Weights of a small mixture-of-experts language model, trained from scratch on English Wikipedia.
Size: 14 layers, width 256.
Experts: 80 experts in each of 13 layers, 96 PolyReLU neurons an expert, 4 picks a token, a softmax router, a shared expert of 128 neurons.
Below are experts of layer 10 (counted from 0) of a mixture-of-experts language model. Rows are named router (the router's row for the expert) and show model dimensions 0-255. Each number is 128 + 32 x the weight over its row's rms, rounded and kept within 0 to 255. Numbers have three digits each.
After each expert's rows: "mostly gets" lists some tokens that are sent to it at least half of the time. This comes from a sample of Wikipedia text that the model never trained on.

# expert 72
router:144058128168134136097131139094123103146119063145073106173155099105116149127158118110164132163126118137099125124098209103132127114084136134125142072093073177079109152086131137106181112126096191082147069067085141129141085128116173137152150094128174143107108158123123103119187075172120093168117128142150113105108125130142165152149162167145120079098107148140115112166136152123085134084091051129105103086115138122107143129091152135108090172081153132118173150121163105131139111070081119120092112086149102193186094139066143123159095110150126113138052163091138173136170118082166143170079149137103209107144114093077117152088143065091100093192112138210140151162149091158167121155169116101104152134143095184066090100132094129101173154134121127156145148110177102057178087114167086
mostly gets: " many", " these", " several", " various", " some", " would"

# expert 56
router:175153130097099145134094168164130192115042080191157124076156113121127072145091183096131126168152155143148097175138133153121122126156114120058133145115146141091085186083139113126113105144119078125152179083065193110182171149111134149101128170061103073176097079096151136103095092184142063074199126106079153142110094112148154136117105186157144090119144152110077111151138077115106115150086072076135165131132145101197120131116086126120112101092105170153171083104086120138151076141118144090115123153154142113163124115199146117090108109155138122180173129151143115178146154178116143128113135115128137139077154172163145100083159101071162093109069113132119161119122069150119124100106131150108087099100159102141134068192166130124112104126047161138127148133114150110123100192156148
mostly gets: " Bh", " Raj", " Tamil", " Khan", "iy", "kar"

# expert 59
router:131115118106163141080090133187085143121142122110176084064076168178148152111127092109159152093154174181151198113158169159053122110136061091134116122211110156138164141145130097147099102104082120104114104161176139124163101112073121121110137149129074181143115146092097155107146119130116134144166113127148195110114106098110100142087110104137087092171139159067175168104152140151087150141169183097151119148111137044062206095137061116102125149204101103130131068174153134132096169160115156127170124118166172137112088153123125072202125107135157190119144141130125099170156127141148107137137119182184138110140124091107078161128153131132129111081126111096125184112172082119066167129112194123113124112098136155139128121138085102126126176158123138119113070091122147100115201106109191
mostly gets: "r", "stad", "-r", "-st", "b", "br"

# expert 8
router:149175176159133160179167146053101076084182186130166130129067170150155141193088167102087116092171081164181060110138102165149151216148091067143124105131125071157137131148141078146146166130073152171136094124125151096138179139125123143189175108131151186176162151057124124149133104122144185109109175160175139146088115149079152141109136107135109096175140161164152161145164127134119151138103169099059159081145099155167123150162129164125120140132146145172145130177164118094149100110139114087172118051105141150107123091077162087087088107156079114138156129140073168109122166169121144115147124167102156158132126107111171151120149170148088127162169149097177086133125156150145144149116166110109117173145142121157089087159147114127157169143125161086165141185206164117133180135118101
mostly gets: ".\n\n", "\n\n", " |\n\n", ")\n\n", ").\n\n", "===\n\n"

# expert 45
router:120052101171114113167198065171117077102174127141121120135090114159111162152093162146187049015113087138153115130094115151115127129122152138119128138134085182150158133100091224186127134128081073122084116127167171052164114124087161133100124081119084147091101128109171119144134085095104155121156149114165115157163077120121157117149084146118140128124170188084118142121108138069128164192161101070097128087111144132109155140078137153172138097107140153161147141198164165135132064056153130149104124147099113116190108131169104116155108129115114159153070121148162071123098100155111097104135157108110184125149120098113113102126151149098114130158104078098189068070146126137148141103137061135098157145143136128109086128138132133165169149122148093104157197156151091106129159132106177
mostly gets: "==", "===", "====", " JPL", "IN", " ESP"

# expert 24
router:087129074071143103162134120153087156173118086137144121112114115182092168156177146120139090128115079119129162131127095073136096106128124155074142133152149187154147049158176160116123095111135170102103171107153108117171159155160117154108108163132081094129134093158133171133108089142148106167083159121135092175193132165107136170134180113086141088161038113125114134101086099073136130085030154106110182191115113078136100142098121152111131119131099069090097160170091160116106161180100108164125113180179144151096081134122140092153135147137131118153100153164094131136078110136128159111153121106117133132111191135109131159153094159149123198108145187127144108132107172171139035112112171111172156092109085117132124164117181141123125125153142067123137162105006115155149154165077112
mostly gets: " song", " album", " singer", " songs", " genus", " town"

# expert 30
router:102153099098089141105143146150141137132132196137090166098135112103205111067086119137023137086114090062133198157130094133111147127121101120135099150135157165160112112172184097135078172121178159130080142178117101115040124137046104125079095149164097100156122109140122127157113127095120148126087086127124128121128090082146135152161152128143113181120141095141120090106107135129115131126135143157076137167116149152105102098089146106134096103103100085135159161137085159121113184174082121089108143124103184138151117115168106139118094130088124054066126128158109167168086172040134139105156135150128092087105149115143082099128117092061138092181126160139152109113134168052109169071130154170131127066069107145087109145135147155108139068146138106176142184129070129155155035142151130
mostly gets: " was", " is", " has", " are", " been", " became"

# expert 73
router:143130170143160151162197151140136174149107101161127030195145177100167093159145126134147151186118102117081163095121125090140103151115188181116125101134101153135137155165187146124180110112168170037152115143092108134127067130162112121113118113173141121082165096178099083107119120119154107138097161129172157116110180122123097164126165097118084116140092124129139078075082182135135067088044093155122180147123118123136111118160123115121085162107114100084149131111135082118152154135093127102187142113145100183080138114114096187142120116114123127050080087102170092139128155133189142107110111168136077108142125180100112163127175137104172128127133230139116116140108142169156088140132176152128158096070116126042154103127162127106090127140122081155128132075139155104169060155139161
mostly gets: " which", " who", " where", " they", " but", " if"

# expert 69
router:179138142116150161065141135137121088123091120127170072127133142151159166097087122092110128124132150167096128150131186114139166089095128119142131139173118094122103111127103142106082152140192121167192136042087195153140148175164117199124116133127110134057127071164121155149113131124103132135093056119123137125131158137141139151127091192124111112126098164134139073137103101165066142099152136171143117105146157105143108134073166128148148199158092130090120162196153154167112108078050181189157138109142173122124101136061138162137102144131052061154177113144107158100128158110138171110141056080120140161097064136152088130096148146099120153139097139126177164223162073094119137182186132105102135110155103099149132164184148158159110129150161181103136078125115122094162120149142078
mostly gets: "°S", "°N", " NOR", " ibn", " CHN", " Zam"

# expert 53
router:094135163122106126169106093096169180107157148201184153138117125125153089098180116132170129161111127112115156100131081153150077127118162162109108117128171156116126185154150090103089111066134136166147091159149128132170127118174068089092171122066173098086076175169158133120109105125141178159122113135168109120141132139170128158138120113085172161065134152175153155114098101178070130167116111121134206159074151097096131119090165098139179101151135112134096185135074163117105124132151143111110181108098152092148126122200105070107133143112114172111161163124101132142102129089122126109132152095131047156179089158183116122171144130145130116112126137149116098143188120143128106093146091220097116133122066062164164160125144131110114068157103042121134147142043126093120180170182176
mostly gets: " years", " However", " Coordinates", " times", " year", " months"

# expert 28
router:145072110132083079128149097153128122115164166164160148069138080144140075100095209117145097152141171150102161113126147153059132077068160117132121105181193158091121133137126098130080123087115145186072121127122147140166125133151106098089163117136165160130139166140149125142110112111105167118123040128138133116137175175111156150197110078166167144130155129167109170133112107127075098101121124064163173091072140075090145144112156148118149125179122120178092146138095135114118140067165101160106136091108123108154085106187116094154144147096129157151162103111119093172043158147159115093156104181102122123116077121182143119097104123092114109152144143180100096138175113130146097122108138191118060150196145146159177172139127161115175086142108135055105149169046147065120138130081176
mostly gets: "19", " century", "20", "–present", "18", "09"

# expert 22
router:147144145120132149069191155099164107126080131167067157088174108172115149103118081122116108171167122072113110152104100117171157133172171151097098106138090098148155080096123124129139138157079140115129123163080159196074156097079109150141088105084128192147111125086126181133099140105087121140100158081127136146144075089120137116159129097084126140197134128121171061125083174119190112088116150142161128130125131059172102078103164113093094126154196130127035089168131157084140117061149164134172122142105104132156103104118150082084095126061106089107199151112159068074169136110122172134126125116149084145144144125121098152123160069135092071056147143062107126104114125130093134100147139154084074124113118126132073152102176128077122110102152125204149113126154121143179126136119163
mostly gets: " a", " became", " become", " A", " being", " As"

# expert 44
router:090105168149160101149171089135132137110145122078143098122186121170090067138144107127136141090078135157133144186155119147187127163135148148061159073156105129121160165150044171147075181101180087132138086158114142166104096094120174171106141093145142119154151134135114135171155135138087065126129129062100141120123127115095034154084093160133103125200159118106194134118096165143170125088036083130156117086128139111123101036136117166130103105125139168133159130125128150147079087123135073174169146166169093146135116166159074150126149191118106170115099150191138135102178083124144095134127169132084144068137091119106127087160114142154152110166122135150133090141102165078104072172147092092159125138059119095152110145116112083120138182134080181164153100111166098138140118165120135
mostly gets: " Pld", "\":", " -;", " Title", " —;", "Senior"

# expert 76
router:125148129103069159103141092165114175143127120063050129162108110113084172038142169187091136201111089180092100080133175073120120143156160087136130106132183134191117116070178087074104068105118117131125104151075166073128069093140074144171166135171148196154112152076163138087131118129101126091174104139173165149125127163115138142111150128140127148180153133129149142172188069107174170093159178127138119142077106107137131134144129117122158143176117128153103188109126117166065109168108113097155117155123130114120091080091069093136126160134093168156108094077117102198092107159140135113129114143160138117110096182136160129150102133108106140142163121177065176096105133114122145107167130135135102122165170168091123182095137138161075140125099201088101093127114152141118131109141185
mostly gets: " (#", "19", "20", " ", " ​("

# expert 62
router:172059164112221088141074111119125110185148129167140136087151136156127118131109125124199170115102084133128105141163073121164156156136125117158108143140174109146140042169121102122137151131135132142074155202160103105157134089090150143103085119125113101154186091108087146112120154103184164158129210105143084212136159196152126143088082135160072125160178150104113167086078146108103114100166138104118111136128188141118088144103149200144144083131160090160157118178103126125098126141202112138096173090113089130073109185143163098072135130125150141140134144145116151127152108116032088089129126111146215081085104108100095154153157152183141099132140143087141092089091070148094142150125105077135098138114121140151128165065165106166115132133140121145093101099142129151146153130148160
mostly gets: " member", " President", " Republican", " Minister", " politician", " minister"

# expert 7
router:131139177091140158175078146136059139100119134000133133078113101149122070143111137094154180128174165127179127094076124190089141084129117072159108147201131095129161124105112183146089094146125158121097114096163145104117137117166146139112099121135120137167114149164128162075146095116123170136127105153165077088114184157087105133087082122103079148100088124033143194142126149147129177113174126138119103067115137134087147092172091072089115165124152119100155061097123122103109123146175105089174139132137165155084088103168139134112133100145127200151161140165114137150152087121166151160125094183125138154142103160124109148116094160109107121156183104087152152140131155112154147074166172109085137076132153126177138101157131098136134132152168185168130075090132175122095163192157185
mostly gets: "l", "pl", "cl", "sc", "lic", " thr"

# expert 54
router:110152151150157138151170176087113152109137153118119171116131160183188190123069138098195113095162106192156131071111175106062132162153113127114093211120085100122133135168113145146134123127087134170171132080140099142110168140162096152136128158141118165158150172125168078104082140152121118152099186196120114148127156128125110085138054132090143115105109128124092167174125068093127117098151174092184171139121060159097146097157112128114220118148168128103185192111147098090125118152183123089111105164107133131129115172085121110099139181085093155151122123140133143115162140104130151083121137067133149088179135140076132139079171175113096076147127049157125124135148129077119131117133120148130149153155161063163076114127082186090103121195139094096152167169134094170113142185109130
mostly gets: "Personal", "Scientific", " Phylum", " Clade", " Animalia", " UTC"

# expert 12
router:171123151137135125169190080083094107111109091111101139150119116115130133151127100156130105136105137168131094111087168107076120091130080134139160104072120092147127113117153108139194137149167097122160155128087138091151136113169073139160169115132115144172137144101144072145135150108102160088111115118162166134087199104146146116106075140107164114100142139156113184047172133036109146169153101153077170087093065129137134093157198130090158149177077113147118109132168086076096218066157124121150155168144078111153135135174182179099112112128137143067171149067153169110124155099150141088133104173083138088085126145142149179123097117167155114121120071148125115175157150105197159091085141131137075161149171111142104096183089128135122110154206117098152086140132142098151164201116104
mostly gets: " $", " £", "⁄", " million", " approximately", " twenty"

# expert 3
router:151106160170109133133195094104110096089110165127115104108099095123150094085131120166157080076161103098171113162119097148108138122115097126138127083146087149158099116119101166156115118107141046099143111169138163040158117099154153139099162077062122123095132111115152162089135113104097105080154163147153184183127067130096136140128075139088093130170149207099112120105116136054131206200163136073088170114123096161134180116085196173119141127085133121121115131174200120118116102065177119146116144138136134107158080110127107116170112076084081091127121145152155118171089079180151130141103185123088159092176105079124164139074149180083137109158115088109178073095132137122139150105129099111171155117141087150111111048107132153152166120129182151095161180144136115127170137134139139
mostly gets: " km", "_{", "$", " JPL", " SR", "IN"

# expert 33
router:077142110191168097104077125103117109168134125159107114111092111122127127135140137065142111144138138128136142086154081147128105072077205122148163102157136179134110097138092187136136108196120168135108131144157100111095146125113180126156115141104126143139116153161124133079067092165126095167162106135142096106104193134165147191137102144147066132140164160108082126051115120171089140150144118149123105075114083109180143129111129167105154112178104058123160162041133130125143165137171170071142125122111078106101108145140161158122145117176144133093178105168111143146134127167134151117159094157157162085113169137103110202110025036083163106172132107149107174119107180101086120079142122120141103164153142188113112123174101095138186081192130203144145095132158130105139114125065103
mostly gets: "etic", "-like", "osis", "ological", "amic", "atic"

# expert 36
router:158152115113135097164085129131086132140106050187101140169154149064122124088171138172102151159134124108159100116128059129164157131142146105148107108086154245107088055122114100125142064160098148127091106100139078079119127157168130126178155121187130065149154132167142122132149126157139141156098108117134123120198205140185137174128115144100165122112101107105010091104149121151134140106160138118105139139155178180128134133096119175155181118194102101125133138076122126130123148146101112101101143094153138122089089126159116103174135112170196085139136097197106126114085105048173135161121130112105129130106171099146123170180136154153126136129143091102130100126134142148109120063086142078093130122083087141095136064114081104161163161091167162091078201118107139136163115145156099
mostly gets: " law", " water", " development", " building", " health", " business"

# expert 66
router:154158107130112091139064096171092162165112097142117082157118101113128160153138143133124123072108087097128131113151059082133096165095128100118096134125173177090118031163104122105076098098132167124143141113144106104190130127139166117175123088145105118113114137186100146139145133149135159154098144101150086164170217184157126204127101137134183183106131157099059113106083095112142119133125132152096162159152102132186104115061165102191165090127100116152109093141127159159108131201134143114109148143150132125098108095204105093121116109158128141161124120152114107105096080125189141105092126072144176106140157114088132141193149166149114111142075157095145100117113118215110038148110117162121134088145051125070178117130127160113162114075128132109076165137104154167173162131183079
mostly gets: " government", " law", " services", " education", "ations", " systems"

# expert 40
router:100143143099124166188179174101104098150183167093199137099152095108112185121118090102158123130152133139125161136183186127163117112119090118173103113129198140116116142122139142105175104135087135144170163126124145173139135140100155169169165206073100114132137168126176080124131092075098120094125113138130113075157130117121131091120189143144122111155173169127132106120102130164090102142176131084156134085094094135189199161181140109076116155148131142148124139177112102135162138088195127158147083087143139128090108062114167090158080113087174117141118153071125146170117137146115156112165055125105173146137094110119109151115103124102124160107168108146106079078087102156155169202056129102113058110091093084155135178095110182086139142150134142168109173170141099094076074104066086
mostly gets: " =\n\n", "American", "Species", " Species", "Senior", " footballer"

# expert 55
router:100142088129112178107107130098191155154140088150136151181087107102083124112125175165154112176144178078156140125191114089180117131164197158166147188138163120108139093172182136137150200161087188091094121089129158111064119171143140134111129135148119085138138131127122072121113149135127057145101170174061129133140124131179147096172136139108069116159147122168118152146144147156144147125130135108164128098123122119100139155113132085093175111073151156129150165055133107139218130142099138163097073126111114153102118135141114125125137102118120112132148149101129131110169069093155113128157132224106084114115160112129144138136147120094109098118163045152105169142134089089088058092120182110171110097104146113065131065111072065123072113120087186173156083115094096167093175111157085
mostly gets: " st", " un", " en", " s", " th", " dis"

# expert 15
router:138136110145095089099191111091116177138120137142112115150146136070128094126161140125124148104081134080140172138091127101106109088107124133112122125093108111159135181186145135106163085150114145079140112136147144155117106136122131094154128108121107153113161136116091136140143109130198126155127061111151191126076124136115099141159087081157154114086117150155133124133141188093134134075054102204112131103075097139106082161175135145143114126153155135107077135056140080084151118134119158140165182121193110118057169187164164156137128134138059170166126125126133162189192127132130192105143096120134081183120134163120151109172154111129151104106108180114065098143163111147091112058178103148177174121144141084048204171157163198089118096182159115129122137102114129051139090059128168
mostly gets: ".\n\n", "===\n", " However", " ===\n", ").\n\n", " where"

# expert 41
router:120099144135124131126115124132064143109131182102142118111128125180072082110169103166148103106131141133140189127106130152149103132104114156113122117129073131207086186121121155138128169138172157119142119111158147157121129090109112135109159155145228075102123132187126171161068109114120091094180106098124149156088148142084181121099135144162178101090102127093168139116090120169086169131144136065179059102205142163148108159203150207105093132124092108132179191098155130128096076096129095148151139170129164109154149176122133115116129133130135115182106137079084157094108156124095111090145133127192151135130106126109065083139087184096113154070112140074129084098129146174136111120171099183153093103104085193204106121135151104116119179103119151101085128071111084147122157060113163
mostly gets: "|", "|---|---|---|---|---|---|\n", "|---|---|---|---|---|\n", "|---|---|---|---|\n", " |\n", "|---|---|---|\n"

# expert 0
router:061154126152105130094082154153185130140130174064114134099054167151074110089098091082144173099145115102155109106133078156162193065109081152125105139111176159186090157168124073107143117133151125157118060124110135135053148142143125096149086143084107162170171111165083120168136111114132128158111067074131166143095104175128159152090165107168103113124145080112088081103124089138147138131184109128144124093179121125132173171097129119141116121120123121136167142054171141128105155143172149140088116178128152191122103162133086102128055145112118124143136151136134182176099170138135083111122151130124074099118123055181134134095062081169090126099131117147147147152175134070136178140071157086086097089077139103143098191129117170136140099097095135165162128107166108139170111097167187
mostly gets: " used", "ed", " led", " designed", " sold", " available"

# expert 49
router:113146148103112167078085166169166138173138080116146150091169144095126109147111106101107057127127184162068175151164067129104154101165198133149179215132108107086128081109126149151082095168155049091113109132152093077098153110123148158112110143108103173137107108148129138116124139142137141128176152133113140119127084088192104086101097111170081120075157141125133169096195123159078106156083114137091082128052100076123123129111088096178092159169094145135100111136106183139171191192121080140128121098113115123160124115083097122170136116129153158118173086170101120113092117151112103082120109188101126099148156133134175033091143136130151204119109137104143165109146139108121172120137148126174114218106154129144163068131145099152092128084177107097077115129155133117111103069120127
mostly gets: "š", "ić", "ș", "í", "ú", "á"

# expert 78
router:142118084124109187088116111138175133118110122131113144102164115105095155129152106093113146113147150104133139169138165112151100101158114152137134172124171128128173192128082116144128167184141136114114166084145133180116123107089120086123083126131093208140148121116113141127096120148183124114136127051150122126107068166105103166131138087161176101095133124166200159166152122136161166126170098184082129145177110168074106125113128114136088142182124163081118144158103105142144120103153164074168182170172136149147148189084138151128165118157136138087149136071156112189193103057067152139126118178091135167134170119132104155183148153144162120200148194136104222133081092078136127199145138139106106075173150098048105119145153129105121148127117117207161181130132140152147130080056099
mostly gets: " during", " at", " in", " into", " against", " under"

# expert 51
router:137152119118099136148182134170082118114121093071100061087090076109110110134083111098137130127108059111140103196162124094120101151157149115124134128161182111146171145092143133116128134144115144186109185160142134160151158115085126199105086107184116188089104096098070169135167168090119154073117093157110164139156148167081139080132130157180113182107082171127177158168172153133189149119121133166165126091118133157144087096113118066114100145095118180117122092112118143063142077173137109161133121133132135140181180151124108107160131130102121175177160118063102140116117081175132107171104155128107100124108117083129095115093165101191068142119153104150118147094108068154118121142138122119094125067143130120180119071059124136147128158079197206152107060120124157156093176089095171
mostly gets: " St", " L", " J", " K", " D", " M"

# expert 16
router:162125148077181154102179168111126162096090168163134158133103121149079127157142089122190089106086113103154141099104160130062179164147130096131130102078101097151155187106144114148192123110138144121168106119111164123119161140153097096142090129078102137216170126120058099114182134145120067130142105108079146174128104174131129059165123105202120122148076175125179100166148140099155130101103165113127137073132067154075188151109119178116128168102201119171099111146205108111154101111137114181113104147138099127068127145162122061057162112123144144167095134133170136102148134151168113133140150166120132126127129126104107118107172179130068117101089101133092095134174129164134132118177104117166083151169155067101152207065135130106149155150152070161129101112164144108133114173146177
mostly gets: " The", "The", "\".", ".", ".\"", ")."

# expert 26
router:121153098137108075125077197181097120188137149127119144168157120122116149119136146199157172116120069110135084111129106108145098153141119099143094121103152155111144058115137110168159136125089141115076103076124144139184145093154114089103115107171135136132142158154134207136093115154155183134127121138135148190075128184055135136116146121146119122123091127107093158075068122173118124092115164098121150131144066127076125155110138059154184127125178140145072132152101062117109079154151192092130136117176166137115101107098135048122161116142126058124154087122070146124090161118128112171089162100143140153136147093053105132142122102187158106123100137063106119101125123152081163138102114105115177138091093075095125109078183144143097202095139119082139166091083162181183142117211137
mostly gets: " part", " President", " version", " due", " number", " addition"

# expert 37
router:111151109113141153192139142126138117131151082153113136136172141145080107098160121201104183105124097087163154065142157130122152157103090138140143151184170122113097103086101165156109109115114173093082140040156167117151178166122128081105126153149154115140094115157169112145171132142179163136133187123121138099140105086101166106153117127109093149154142093169055181091185055171079104127110133138118107072120091161091109116126116096121141112075120126143077128079178111186111135118126132137110075079095183155148135082164060084148180117092125106162099161124190178105141177059113152184099134121138107138119128157158163100062092183101089117113149096117155113126112070105158175164117141089091148146127200114112148080197074099141098168092160163116156090103128129122142077129165124
mostly gets: "″E", " MPC", " Jr", "str"

# expert 79
router:061062132145092113161109109143133082129108136129079098114157135186112158144119145138103183105146054062134151147118162093119063131138123144100122045188161102104115176099115155103146158149136102167068099100145147194098124127173139159086114116190123160097108117143132163150089106100172137082112169144145119117179121157122123051109148180089133163144135183124145194157185106060181139090098146146119101099182180119161133081117142126128216150117142172086153146127142085132176080106111143179147139162113107075176116153063173202179154099113090082167069109092145122164130147133097160141145091117115136159130183117150115135108147100200140126097158100130150081125102105172141100147149059102115153088131123138158108135068149117100093124114105152089133102131125114156084124115116105
mostly gets: " T", " S", " U", " NA", " AT", " Binomial"

# expert 13
router:149067150115133105113222119128058101150155092136189075109107096165115109140139113101082105132153112110135146106137207115125150120103222042133119132191100097136102123108122112089151095104178106176116116107133129111152207137118153087117152144103113152115124088142128156129102088103121125156132135139134117147133120151116155172153134175097152174094174134105164124123098083157118143172146099110210141156117137120119098176143123126102130161118148153130111142201099196148171136070110136187103099154116120111173099145091132210126139084083053094184129092123123165060086095103170147160124120114140123163122065117151085127140139132143127127117116165114150098139159101064161142156167105135106133161160121197172197181177112149168135092099139109093094084153108142093121187185072134
mostly gets: " London", " Chicago", " Paris", " York", " Georgia", " Boston"

# expert 19
router:081118118065099147105085131093113088127104151095084144171139122101159157097105118141136119147110131113172142170140068130137133095109128165110137113040135203116104069147186135134132188148149163160089122118101135139049127098055101141080119128110122092133124103112138091154145127143151150099119104156159102091091084098120141182136158141104153105149092145107068092104124142141120177122098113136086181172135122161106117116099150095105100116187184123148113153110120139085112149124120164104141165081166122121158127173140165145116123129140172067104072115107093139133179116000119154140071134120088075127129154113109056141106114057177148092119118139154135105144147152127132144067083160148101099109108129139060115100109099196098124056115173107197130211121129121147135076155131089
mostly gets: " used", " made", " received", " described", " considered", " having"

# expert 35
router:177108115145081163114101135136129131131151143121066146163117171133165146133102107202143178114107117172162143121085170118105085155179100167157123148131148083142134157100114105106157141085144064056116188129077146074133102105154123179118131137165183132125106184104074126138172131109168139059185121122183152096128100097167158125122129129099129079162113071131122167114099169075138163191154148143127136090095113102116175149086129128099138108155159189136126143125135075135098111101124172154124144122141157122152114127145122068126161174112123158080190092089164085140092138107100129064052169130162053144103111171175129162140065093143141103184156091178093104149120097118157116123139054142096128157189159113143215119131097189194121135103115130095144103190133165126087127155126144
mostly gets: " −", "^{(", "°", "′", "–", " "

# expert 60
router:120056116154169195160183094091135104122148115099085126106084110151165143141123071100161137134191074136164097157118117123144116127197129127133133152162114104148163175093115137117119154138100136061115152109152161137092103191143124193166093159165128156101122118065091109155157157077084105152156199132119176126171174156080162086124086096074097130127088159126126135110156151053140169121147144179179143078106119158123119064126146120102158123147106143078177145076122139113150123124134095120145157181119128134152132194191151116165139104072134168145080150097087163155114116182142123187134139192080132154142162089093138139137135124196102185119161095130111145120130081130130158091116117124148122104167126125152100077125077122187145169073159181169085095081128131141082167060091093
mostly gets: " c", " g", " f", " d", " b", " F"

# expert 31
router:102134055085093088146081085159153146074138118170128174152126081094163154105124161094118145070134146086133118141152073093145162196140122135127125141121146148141161204168131160141128142120139142128171149128131106135134107135121181109160105136103152141132143143176089112143117099190067142126150131131166105088087122150090086110098122140122165180101119161106136120132118058122090114135151158158135152134110094134110065104103157087121124110130086127101176155125058175118152086177135076104104142162161076072109083113203113124105088145122100144110165165163091103053150133088162094149124143129093177088200138075057123126218116154171084110181148151178144089137106123183107050167091105149076179152132103119099126171154071120139117117119126167094125170129123077154160186173116105
mostly gets: "See", " areas", " buildings", " events", " vocals", " systems"

# expert 42
router:089126132115127124106124168160148115157148108066205152106165148163168061164118090051089144071181172142177114121100217094112151134071091120091094093125128062121150160160074152106116110095123086166115102153068051164122156115126117158110147133123121155118126157089149140107159130112157118125062166166076098144118181163184165105117097129085135160168118113137114144150103086129098168089115146073158109115085093096103147134158104125075094084113132107121125133103201136117101110133144132079083135143133183114144111140102139094096080106122101140129181120079116094070130153134077100068170101094137152159139115191126129146097147170102119114120194080097138097076162115045097154153122141164191120168094134106145087167091107152117158150177133121094189123133153074141115100155123113
mostly gets: ";\n", " tra", ");\n", " •", "*\n", " closely"

# expert 75
router:106180115075107125201105173095179111097143178162148168092128070104126074136063179113160134154133158123132080192085140193112132107094097140091106112049166103155156125125067119096227147111084118111160051189145099120127169086169153137160104111125099147148165119159114107134092111134149141161091102152128090117130128123116140064157167107131109117116153101109113148152130139114105105124106134099106102137177106094169170116112085172088136156132133160145098144180082088129132184141113120111152103104088125132067134097057182158092126088139126140134146145147172142141146145142079148124113141108100196189084089105170125167096087154126101133133174130113102158113139156100151154107094134108096167196109158151085091186185139113135148169178068143146161144110101164133122035152123171
mostly gets: "See", "Col", "Reg", "Histor", " However", "Ex"

# expert 52
router:108093087115085176106110164164148117124117129101100182145181090075157108062120125197096132123123089114141124081073126142159137176145079134149167159093112078074140076137134083162121120043105152127102087093134090125114052184132121105140155138124111053149100132131125065124223151089167143123134154120091138081172093139133127128142107121093146094162192081196144080174124126141162130120120159121157099149151191164074127151125114121099102128091130175154139168098126121113179167164101085140127134117151142158148099161168088130167178104116176143097113121131173187129114134052119113181119102060125054152117137116153148096102169157108098124156169113117123094124137106071112142154138087086143134134106117079122184070118091110176141173121130182153167113123094107165116129090151075
mostly gets: " dis", " sp", " rem", " expl", " f", " conf"

# expert 46
router:171102172137112069149075074128099154160115146128223044125090119120120144183129145115114134142114092085062128152127076121100139125168115076106128090145103130098151110115107125069125086121120099182146116148161093101153151112153119083134146148150119146128126134196126158158090177149139154129126154138176133141085128101113109149163144075163177184103136177088165155146074064145172117181136133129129143142140153147177142150135134065189177129128070110067058067147072116192183113136094138170116097170125118120140173075094129146138110131160086094131141128153088146120132143141161113103143138109133164145150103132081086117165181091103187129117096187137140109079100160143114136146146071152076145133112129201200173156106117177186154124149198092079086109151119125115133135139078126
mostly gets: " York", " London", " Canada", " France", " California", "ville"

# expert 68
router:186114170131167100090103119170144160102093103132159100123110128109168144100110102099093093102125174131076110140146094146079138158103134089128154104147045137077143072125121127117075060143182088121112131111125082107149146118126151115110120126085138143098115114148094156152109136147124049129130129156142105108158088096110129124134099109122110123061092146101139082108129114176137067153108153120144172196124100106123167119113089124217128075139099079147084097192118169152138108086144123142144117120104138141130174064125124176105108138187185132123176100177098077116072088147163106089131144089149106090114144129104087074112151099117160171131059169112110144131133182174146135122178088146200122149132112216149206207154142162136171086080187089116106094119154116073148141182132147
mostly gets: "ić", " Johnson", " Jones", " Nelson", "kins", "ović"

# expert 10
router:117124065081147149156084148191117104109147186110133137145049123127139177111125172072138114137107132179147095147117087167168159145032099146133179094146166153089139121159135108149093123147143129185141147150172082089158084152142156109140141087088134120143107146156109105159119167124103086093132201110134152155119051164132101090082145128153129163084161066106138163178175099181117101091141163088111090075200182135194097100115123116103108161135128163126113069174068144144111136117119102128096155150072134160048155094072108122125140110177149178166137096116123090141119111142134139103109127162143089086131128091148121143136093094185129155104113110098147172206162193131134092131132130092104181135080136089147089155153145140093100139124096113089124121132206148184171138150117168
mostly gets: "ers", " Hans", "urs", " Beck", "els", "ans"

# expert 4
router:149174153134092085149083191120132157136119146162081107121162120108128099128175147171063196118126202120116103162110169156147106116154111163120109171120153066074089136111101055110110145180131113129136180150126132119151092149179100136128089100123101085088131102090136143107117120101082098121161072187055129133163103141104145094093129179101171064037136120062085137134144088174139136093106153086129172120150193124148033087126098095133115113095127194174107117107175127163177105061067123151154154119124118088125163114155101146145101122117082101171117121141158082102093116133143132142173089113151134113124172204146158069103144108104138142093153148147110183111145128120119138132140112104139103060128155143172128104146182091099097161165145130160097179105163123197098099114141146
mostly gets: " Hong", " Kam", " Guang", " Chen", " Lee", " Y"

# expert 38
router:137134105150155132119186165124175113170126124115148084157156187162182111100135060158108134130169069171063173072114099091166162093097100154137127102174126121140113180123115122120111142122210136154142166144178095173157106097125079154136126098116109164131147116139111148087139136119125110064107103029122135108111179072114098098117165098143106137149060125165147078191058190127171106169112073167130164146120124049146091114084137115102131116089085129126073135134147125100097125158119139148138148124121131169091105125101106148146167145084180083060126130164181149144115087166129126061120139167126092121129110160109053119122130140094098108098079211149150141147157152119111097163176153206128090124136115103126089150151176145094077145092113154096113087159149171159120104107086107
mostly gets: "),", ".,", "',", ");", "):", "},"